Weights of a small mixture-of-experts language model, trained from scratch on English Wikipedia: 8 layers, a shared expert of 128 neurons.
Below are experts of layer 3 (counted from 0) of a mixture-of-experts language model. Rows are named router (the router's row for the expert), gate (a neuron's input weights, with its number), up (a neuron's input weights, with its number), down (a neuron's output weights, with its number) and show model dimensions 224-255. Each number is 500 + 25 x the weight over its row's rms, rounded and kept within 0 to 999. Numbers have three digits each.
Before each expert's rows: a language model's description of what the expert responds to; "comes after" lists some tokens at least twice as common just before its tokens as in all text. This comes from a sample of Wikipedia text that the model never trained on. Tokens count by the router's weight.

# expert 21
Determiners and possessives. The, a, his, their, its, 's before a noun phrase, often followed by first, new or second.
comes after: " of", " the", " in", ".", " with", " a"
router:492476511479465513436538479512502480470455515538467510549493546484484465451486474565462478513525
gate0:504534508488483547487520511476510517510503518458546525485465520514523491492481478510509514475524
up0:482479517516500510512489507520485506482470514452495459461522475515464476517508498501520485497498
down0:505492480492532491510494527506511496538554548499474503542553464511491493500502503466500507498522
gate1:458518511502459491496500484501485464478459526503468514489532507497507498525511438470475480524488
up1:505493485515512502499522512480483523506511537500466462473516487509508506490471544503503483487486
down1:470489497456486534541499477510516482507513512455540467520527490499497549490508523501510514478500
gate2:480485515489526504443458524445495513500524492472498486499511486513492478480516483489488489545515
up2:510473513486515500513502481466494478481473486505464525547494485513535487501517528489487468454490
down2:500514490479485506550494484475537509480507463473526533433507519526488533495522476548479454506479
gate3:484486502444537475552524522477527499486481539516516500557487503488506460509505539499502502501502
up3:454496512442493470471507543529482534495482514494479519518487535490492447502498515469486505488484
down3:508477508510516487528492481533473472483520501496483504516477493492495497542475544558493525496481
gate4:496479546522480480497460495498493479480472537517518496490461493527455496499499515544483517550527
up4:463523509492483532509520515523511520509455485490475506515436509458480533480504527551504487541484
down4:522518553513489512507500500498507514502532497496505493512530495506515498482476515535522484426487
gate5:507548474468561497487517509491484466495511495487455511457509494515570527503489490502520500518521
up5:484463493529435485467465486487467487499484499523482480531513487525471531478504552457472519497479
down5:517513504471499486514507500528448518489483491503502532502526492517533529485518524507498482424497
gate6:499518541457487497518454528471505511477479544477498472501493541473512479470534525477478523492497
up6:496496430494493492513480498530480499489509514454472473502486428490467478462491456475486522489546
down6:508503472494479512539497501471540551537488523496554524477465499482526495513499505470525507475520
gate7:518515498480525493498480575470518491517510485488456480492503529506528558475489489480520520501526
up7:524508503511461536518495508520461482510479491503511473514481516508494519535466483497494509500513
down7:511499523486496495491458477519494492446491471483491483496513471534522499513494538521489501464510

# expert 3
Year and number onsets. Space or "(" before a number and year stems 201, 199, 198, as in "1979; 47 years ago", "In 2025", and table cells.
comes after: " |", " ", "|", " (", " in", ":"
router:479568528533490489504513523469529494508524483532502468481530477474513515519473493452544471513523
gate0:505502468487482504506530520469477547470497528514466521509533504485514474548497487449497462483490
up0:536514492470500491535501476452476484492494508485476510480450534517508496501512501471537531507491
down0:466507479532478462461456513472520465505508499529525505483470515470521472502544504507501504520502
gate1:514543460518481507493522520506477501481541435497500494494457463491483489496498514457472500498513
up1:525507503510491516468467490494506465491518534549491510505506445461524445503524489485524521509500
down1:526456497514488533500501473491523522517424469500496511464495490513508438492480507526490449496538
gate2:476465508528504474515545522486525511467504501440504509503472501470545497485454496505457482471473
up2:511495507449506527527509508520500517530489536514477438537495482516522509513549524474528483510477
down2:465521487530532534488476511517519499532519486515510506489480448493512511452438527445496549515524
gate3:480480511498485508469525516573475472465497530492470450452477439474467472503482510514523495509539
up3:485477534501536507526513501515501473530451509500480516512480518497494542472475472508458532446493
down3:511498488478514489466476463447487482533523497476499506502521492534528483509496477507477564498496
gate4:498471489483491424507475508547458466494479552532469474505529504486541497472467544494520476479493
up4:502502525535503490512549494481503556474501460478492497535500557494500505487511483451503507523519
down4:527503493489490498486479548493534497469492493523528572526470508530472508467494494538492515509539
gate5:527487518527528520475514478465498462502501474501527489526482495506507520449490491522496497477499
up5:505497455501468490504523525472463530484500476496484483463489507519459496510497489496505534525531
down5:463466502465457521542484520521499504483493487565527492450494523504532498488472494523472527477526
gate6:463500505519487526509492478491481470448485532491503494443534504507531515483508511495529462533476
up6:511470502460470493487513531506498499476528490506522515508529530479443503541501470539495513479497
down6:449499495526512490511493500500490512480477481519481555526444508518483512476514520498508481517480
gate7:517482519494501457505504502467458501508510514455484481491485484509511457512517511525475513462461
up7:526512462473523493495475527489485461520504515457520491482461501510527484535484502474518557485443
down7:492524467502495503494477448496476489495520532499515474492507522560518486499526494508553486495463

# expert 18
Sentence ends and list starts. Periods ending sentences or paragraphs, and hyphens or pipes opening new list lines and table rows.
comes after: "\n", " |\n", ")\n", ".\n", ".\n\n", "0"
router:514508486474510526538495559538509505463460500501474510551456481518467466498489495505496522443489
gate0:482494476458503473463494522456516518491492513523490490518489483499470489519511452501524507515503
up0:507526527516507530511469449498492539555465507522522498525544487502526520473493534493456519482500
down0:497479494518533478539540518464510494492564503522526498509482479506487482509521546455503524498472
gate1:535481531509492476487487486491494499484485473487477486537502502469483511509539477481492480492473
up1:481447487492480497532512454490490522479489508464533497455505490517505506423500486498478497535488
down1:512496496521486499481497518519442464517485468481496514534457521466493499523501500514509478518508
gate2:466503502497530451510505477472500501490511502503502538539454515476526470500477479481517530466491
up2:500477456486459491471534488508496514504494496505497509484469476487528500522491504497503504520477
down2:500515503462450522558542513552498476478465504536488476517497528494478492482555530522505481476529
gate3:514498523477508498484502475477513524524472464474514466441482488488532479527521434489457505522501
up3:463464468494529501464518467508475528511503531455488484517509484517493463489494538504501496510531
down3:498526478497505510446532527561524503490482475484467509439459526500489531495507494512523490512537
gate4:510500466497500473454524541505540558488512516568492493527491498474485507479528531530465555512459
up4:513512476490511498484530484514538458530501529485504521514471547519477553489536521542496491531492
down4:487437513513493536528485497514512507492573457468553536500526487532498502532516463516546498531540
gate5:547507490434471478510535502504467491489462472521510487495506542479456450543481484462466477503499
up5:476450539518504512508526510458531505533492469482505529504474467520495548483511476520499538436484
down5:498483467511465516528496438544504516457455492519494505479484511477484529500452496513528510481555
gate6:518499487499533502528485554466493474478528511459500464516496554479456486473476520491465454501506
up6:459471473492513489472503489503492503498487448525490512567512460467513502502529440511521519525465
down6:496474477483443506513519495512504485524512472506474486523443512522503487538487469548531509516531
gate7:496478499536480551509528485470491504493483497505530487491541473493463506491482476499494464496541
up7:472533563487511513495529510522521480481488505535487456496487539510488525535516520479566485509525
down7:486519491502531471465531498525486502505546469472467513508516473492543479450528495461494519490467